From a checkpoint of a small mixture-of-experts model trained on Wikipedia: a variant of Muon for the experts.
Below are experts of layer 3 (counted from 0) of a mixture-of-experts language model. Rows are named router (the router's row for the expert), up (a neuron's input weights, with its number) and show model dimensions 128-255. Each number is 128 + 32 x the weight over its row's rms, rounded and kept within 0 to 255. Numbers have three digits each.
Before each expert's rows: "gets" lists some tokens that make up at least twice as much of what it gets as of all text. This comes from a sample of Wikipedia text that the model never trained on. Tokens count by the router's weight.

# expert 14
gets: "ing", "ed", "y", "e", "s", "er"
router:189139171106065145084100138183164110109124138101105107131140142123152098159110145133136102122081144134121104167054133135104107147172173131148148197180111176144108103156160090105148170128100170106192108134140191157144193144149163171159115138083081070141201123146121091172155069163146136151221077147081089067113136107107129135100112140114107167164144088101079169103084148110129181218150
up1:158160085117085172136149141138185179175106089138189123134134104124174138117130123147154094122114071156150083059064182130105116087127142069095137124139108140053090111155120049138166105161097079114139124128100172135105078094142128181136142149114087057108152112113142112174132098170117120180145131153113034082136110160096135174102146116110128204077122125118078072115121125124125108030144

# expert 0
gets: " and", " 2", " 3", "|", " —", " 1"
router:156139201058130164115130159172166131129077089084065117110135150139097145092127134131150101073084099120087102156136094149151134112164182138115141170155098181115056089165167078100172151163127175162164068133133117170159151104173102150185101098118117090094118104129135103168143076144153115086168126110085084084117101105130148132088132156097112160150135095146091175116087153098153120174181
up2:109134087120084108128136113140060113118148084146137165131132123131129087138145168131125144109132139142130165129145088126129141201158114139130141151126188171092169169099193125132090172090079196156150181133162093095182187100192108085109153113152159052117141167112116120134211119122070104078172133133125100108155110168129122114088176112100126058101102108145095110124122107133102124216163

# expert 3
gets: "-", "|", " de", "=", " re", " -"
router:141125150059074138126179136169159123105124092105115152106130205150131123059117110123190109100103111173102088146079192137175139105157192142133158159136083165123087119148187112070157169134144123125145093092186134193166134190158098104160085095152099089131144082135127109221129079161133111065153116114112106053125129112197152140101158187110151170132123130149123160113123102143092070178129
up1:165095140146151169138191095121111107115106127127156130115131117109078134137091104127174129110084194126174102140113165124134124080142155150073126179170109089139131101134170134119066149177154094096196131073101171112161134145115099124189126144199175183127172085153091114133117098110097175198142104118152144114114072105187144161086165120126145156151139170139075171132105074115134102183054

# expert 43
gets: "\n", "-", " ", "–", " co", "=="
router:147133144126105148130127124137149153155150121091091135116135134115123091102123188155124099078110153145109143158101105135157145110137160116117172152134073177133111048142177054076160163182141207123155074156149087139160104147146143086115108095124096075165131154153162141176167101142135180113140126097095098120164168080140166121097107139078136103152101121142110156095041114101123167165167
up2:146106076152086148105099095160121126153153102080157096168150148149073146122105170182100111105111066166148124147130187152099075137154128116039138163083139186131137159163165147109097138161117142130129100090151107162197136114169160084160114123176153101126099133099083140120125132164136085132096121167076174143079163136078135126117118114090176134138142124165201104153113156172115120153164

# expert 40
gets: " in", " of", " In", " and", " were", " or"
router:152126170113101148085071205191048142096085094092123103134062126119110071156125154161166114108104099092101110103105086142113127114127166121104154147158105148106093094150175079106187136167151185168124043113129066146159120133167087123170117133116101051101133134146149100158131111172152111097128156112140146114102143117147137186089116156056147102127195136135122150115116140127126142155150
up0:113088115130088143146098114067112149148205156113163128139099111069177116175167184149197153146104160158097080119129141120171144109120120132105120092177125137128103165174170148111114144123130085158106022124093124110136117105138100184175120150098101107153082136172124099131139141111123089104146170077069117148109114074115200126155111175149138163148162087149147159104150121129099128115132

# expert 46
gets: "s", "'", "t", "d", "e", "en"
router:164111154106121122120148151145172150099126135143089099113068190166110104064120140192160064134096094220092084108130147121142100131158122165131160171141106171103064065166126069097125129126125158158202112169147119165150128161144107104181107091081123093095147101129148088166106103078126114125168056108069114079116098103147173128129140146117142129152163098102108161097142130063082135128141
up0:186126089093082147104179166112149102126134093128151093122104099142130112175171165125118104139154099158137129169164143092154152139146159148168129133125149084153155109168159103137136090147114116089117137176169067133146080100118072150130189157095111145138078159054151075157142148108133127112130089147092128085082109110147057125142120091171122113152177153081128152145123165136103121110180

# expert 8
gets: "\n", "The", "N", "S", "W", "A"
router:159134168096110161102118170146125143091093104121092100139156123163123106151164158167204112101109088145097137158137121078199108087161090132171147136118123152204100076144126060074189125149148152167203114114150091182154126116175114139165129100111093106162151071123147066142143104090154098057172108115083113074150128083193145134108136154063105101159090134149104194110110125116151156121159
up2:185102131156100136111112148116118070126069080107090182116115039139070136114151165086108137106090111053170145128120108155137061111185150117135159104128099152113113102147219100108208125129146173185109112087124098123095125159169169126157159129173131168136094138128177121121108121094089132125105159130104063133140199175077112131166169146165127141114125217139126158094105102063114164138144

# expert 25
gets: " was", " is", " were", " are", " also", " not"
router:188162150116126114100092139154106147146119124135096142076066121125075133072118138138165138112124105140078134136143113108126129140107152121135164140141112122087081100185154075120133138140123171122125108133142092131190128132180074137176151104075114104151113132125130139161144106119119156111154146104094102064132055107105162111092103176096110132147174128141075171116120135110126124159159
up2:163098107173117126130092154153172108161194128071108155164089106187096195096123112119142170130120129104086178148117113052127101128090074137118111131077130149156116169151121089091119104152104105112100130115093079135176104192175094116181188144078074155123121128110170111076117175173105088128114133135121159133152114145136076135132142169105094059077098121145089146137128109190128158101164

# expert 41
gets: " The", " the", " a", " A", ".", " \""
router:138136191102110183158132135183113159110069115076097176119118121149095146068108115160165122122074101098103065094161105136181147113155141128150145169130107108136066107166150121053162154145077157139217080104166154158212133106139108132181099086088102105110158105171144083146129106123099110086109085134116114078134127106142126142091124179116086083155092113173099141156083197126116142148131
up1:159172106157106120146170099140127154091185181134175131102155152135169131148120165128152121161145142148124167116084172131113137075123129128167163171095123134106094094122087143176141114122155106124126136078127190102144117155108163125200052159178090147091106147132091122143094185123108156100116116175166110101110144132099123137106111126143168157113095108096103139102183088148183161139060

# expert 44
gets: ":", ";", "th", " m", "/", " place"
router:126132203061150193130145151169135111108079095132138154093110137150115076107168123104201132122108090129128127162118154122139085099154159133149199114140107125156081107149145131125182155144149183149158091175140136199129145125222115136140125102144145155153125118110145143158182108154180138123139180170088115144152080111144089134099187145105082154150142164138135172143091129129112123204172
up0:160120141112148150086150187163111134139109113161065131106049111146156139085122084146125126118086181130124100163146114132114141114181120179098164151127199108208135101139139125135102107102166160123097113122091138205122203164137131184174101169140135084141071166060113157158138190152126107159116161112163111178141042135171057173131181166189138136148073161136118098157118140150105067150137

# expert 13
gets: " (", ":", " \"", " |", "(", ";"
router:149141207116141178159107147164110128091105093075134165070104132140092075112161112151152094099094065116075126101123100105140071066146134138143152155101149131104086123156150105096179164124166154170161108144159152130141186148149109129132102094161059112107144092129168131171147101158179173109151126127090137111123108100141117152100142129132092075125100092147089111106090149114062160143154
up0:087173174122160060128072132105116195085134131167141124123117185113103097084109153114089138096099143128083111107126131113133145087047145101173103134172173112088080191151129104099132101148166117163126094116136105085176095153121076144146132151176104127108109157063153090133101138148160169075131164100144076120125086110146101152080115083148113138130133110167132147144128114128090120083160

# expert 10
gets: " and", " a", " the", " an", " or", " American"
router:145187166081136167108129158152145123075147091082109140113149137131115102075088157133138112176088111182042073108102136103137179131143163183138137177162100154114064126162151078091152172223102161161161103161140068167161130098191108125145145113138102093143137096131191044148115115117130140107108135157077106144113114094158138102125156160107091098136146099181088156099076165125134101132127
up1:106111104133118127112129137130068105156123161112118210116154099123193128174134153166112053149109114123148136067160128157120154110135158175105153131164121172128085112109141108129150150138142142126092143169117167066100112190146146109116142132156148111178135093084160055194151157097072125099150132157161083119132181109128136142164068125090183162184082144140147085099135107128196173108133

# expert 30
gets: "\"", " with", " released", " by", " on", "ed"
router:134158146111120170064098096134131134142120102108053130106086127149076131075084133166154103118112145121080147119174105159131107146180115148169144152136147139071080132120172084072105173128106178127107114169140132184151140120139079157159151113101088122167139100150166135193124084041194099127151105151115107075149109077094099140089130167101110084178147101181097138113129172108111142142139
up1:116153140162111159140180124163108158149124121174139163159198113088100085157094103203082136098088147093148134054129147110166141123153131058147120157158125194145134140161092090160106191132159084141107153179117143149159096150065179139149119151136147163135156076116085101092121114111137085147162172163145120061150129146121112181072148102107118176149186125159158100161180150136116138138125

# expert 61
gets: "|", "in", "ed", "th", "al", " In"
router:161145142077091121151100154156144143127143096106057199079136146142076160120108162185174113130106147137113069103140116129125114129159135076125178126146039143087110112142172126094116153173143174194172106147108136144191133131157084128157155049080122066101117092164158108151119144145111107073177100149073118100162100081148122116142132153085190105124187146139123158144103118092131129094183
up1:125114162134145106160157093130157080153176053131101192164108135118113109104100093160135088106092106070148152109152142143107098115116126137126156109165128187070091095151145113153128146153124122171108088090087119105177066165127157129106087089145174156180156117114139108094089098139127119108175126180157105084160091112121116140123077173127197147171102105092125109156115120161133180159194

# expert 28
gets: "==", "\n", "===", " ==", "====", " also"
router:159147160125107151113112128120131166103117123112115166129119166141087122082150134182160057132058105118108143109168106142174127065134126143155123126138104128163083099148139077135163182165149153113173096135098118162138171096120080133140133080135126131119166132126146112191127095181127165120135101102094047108073095096156167126100078121100096091089120137156079166112147136110069151166175
up2:130123089126162155160130157160174150123154131134158151155105129132102128117175147121154109095126034124103107112041105135088122136122123153141105130030040100164128143107150169157148140138159109167051118135105103089158155130110087096164055162134139121155087142194148115084112167151156125079083194135087159098225150173144110105134116168080132208166083132116121122116112116165057157141110

# expert 52
gets: " the", " in", " of", " to", " at", " on"
router:171182132127056200095134153165122104119075061088094145077072141189107161083096135149176166132079118138100132101125119054124126108200142099116149142151114145098069092154142130124107137110123169150144094133137103125149127145139117100163136111165156117162113091111149121199183056147115145118135123115113090099131076117149142114128118171110145071183192102115111150054120135071153117174152
up2:138130154114102105109083172161133127095150068106110115123122177167096130137123090142177089155166143114164143101117103072166150192165136127110134101132087106163125149152122206106162080128142134202118134100142058107118138125153094084130178091048154122114086140133112120103177104151098160116056146115108128068181089103119105120104157171162124097111132154142115156151107172175115145143160

# expert 2
gets: " 1", " 2", " 3", " 4", " 5", " 6"
router:178137187090126166070151106136129128135094092126107180067140129132136108083163134111168129120096092125126128124107148125180090064151153104167145128156137157124076124115164097116177134144167157146152120170188132204203130141170101132208113121096099107102142086146114125136133079133156091097146123114119096088097093131134092147091172154050087139139150151154100185102100142102081095147180
up2:171112165140130168058071096108156099102184048110142160108079132086039118126089180108110146162151103120110087125094136109159109158105126041166150126109131089158098145130125169114162114161112129161129135163108087182134140137114176163130065090149171146099109103093163118089160133106069151133174113108143071040156127155137101125020112129206096096127105184189146145204196133133150110130164

# expert 56
gets: " to", " from", " of", " over", " between", " after"
router:137158121132151142114159196121120114120072117096108133108102122160116121114092127138138091138116111178074117105073168132128134130146130074155144139164087133150082122144215101137138127165137147137159070139117111150196127153189086123209108119112134077133094119123166152138124127139120104080172108115102124061077136127157117118116150098122109090141150108093147183103129112090125111160143
up1:116069116135112153183128116174069090124140129132164138129098126105156183112165162092119142100170124086142139133064117111203178130164093120125150121178138089167105112121110157170131120120175137157083165162141184161151107158182076085236062131120138112128103092122130096118164195162078129097120179163147132090055148135097095207106153190116126089159138098133102124115157212116096091122123

# expert 62
gets: " 1", " 2", " 5", " 4", " 6", " 3"
router:145152183116115123139143160183121147095072126084126150075119142136071126108136168178146089139143082148102082131119090138171146175159145121163204202143092193101079056159168091111136111133162145185161077120147124151187162122163112068160119097092097051114111054166166095165145081128137122100116067151083129117138147094160160116116159171116091064145141093140046148141108157082112142172163
up1:178146137217136208145162097115114107101118157131176128074112067083119111130095148125152145085145081141159135154134145123100171085158159163072120183131118098117143115153102079106116120129065163118114122132144155164138104184078106110171157120166100178120124156171114131140115116091100090082101109154164110095124114089075142112089158129111143161167138110110094119125075109063112161160105

# expert 55
gets: " where", " that", " which", " when", " who", " time"
router:153128140109054156147115131128101124091122097098082148126102145128128087097152186153158155128092130113099096115097098127197122141167149147142156174195111146181086103174141122097134190115177143134136075143117158146177131102178109097177140094132131091108103087194122093158143082086123149134216127121088088061087089122145126143086106107126106169132163084127091167127131141100128138127201
up0:112159133174108128132139109139146140148107108111091107108118140109129148106123152161116158111103136109112126158124130148149161077131156106051137124076090098094084057144146141144118131105205176135070098142183120050103107160091133131151142109134123181074142110136165110221171072079131132142132092155120126165097122127195043126133105127175148152074134120186132173106127121113127209100152

# expert 57
gets: " the", " by", " with", " a", " for", " of"
router:147146147112162169087145135173086179096111125056093166095110119154084117092104141227132119105105123130084111144154097116174131116134167082187145160140139136149099099149184070122143121206130154125080111130128062186166153123217132128122082093146117092167153128108153098148139092127138124091179139144121118096100146080134119071106149160107117076115185127165106123046058170102153102136141
up2:097148132155116169138122176190117097102127123120084187127079139133093143112124092131176154069104108129140210103159159102092093124099134101138136069094174086145092136128125204125059109167133185165117137095112047118138124185193175099180107137103145128138167147156132160146217084160132175100127147066096153073112136130129094117126151151133085068160117116122146180159095178149148090149068

# expert 39
gets: ",", "),", " (", "\",", " died", " but"
router:151101117141120132182105119155130086105081137110045128105145130130125122111109179126190162142090094164083134138104095106102123101163121158110205144198096116136088081184147088109185135146123138180119133173161116155150165156214097116190114095084138139127128134148168104135155137110106134095129064131053094131095155070112126118118125129104100043150198099122087142083107152128095113185151
up0:144124121189081121148173124111077081137138134143093122068157180126118126134115192116137156121154121156105116126130109097151131089148095143097166153136136099078128111156101142161030153081114103114078101106171046155108103164138110122108147159144114131116123132082117122180135111133172093136135173155100176071070112118123141154152164175203105130128150143112139095072163150089145204183085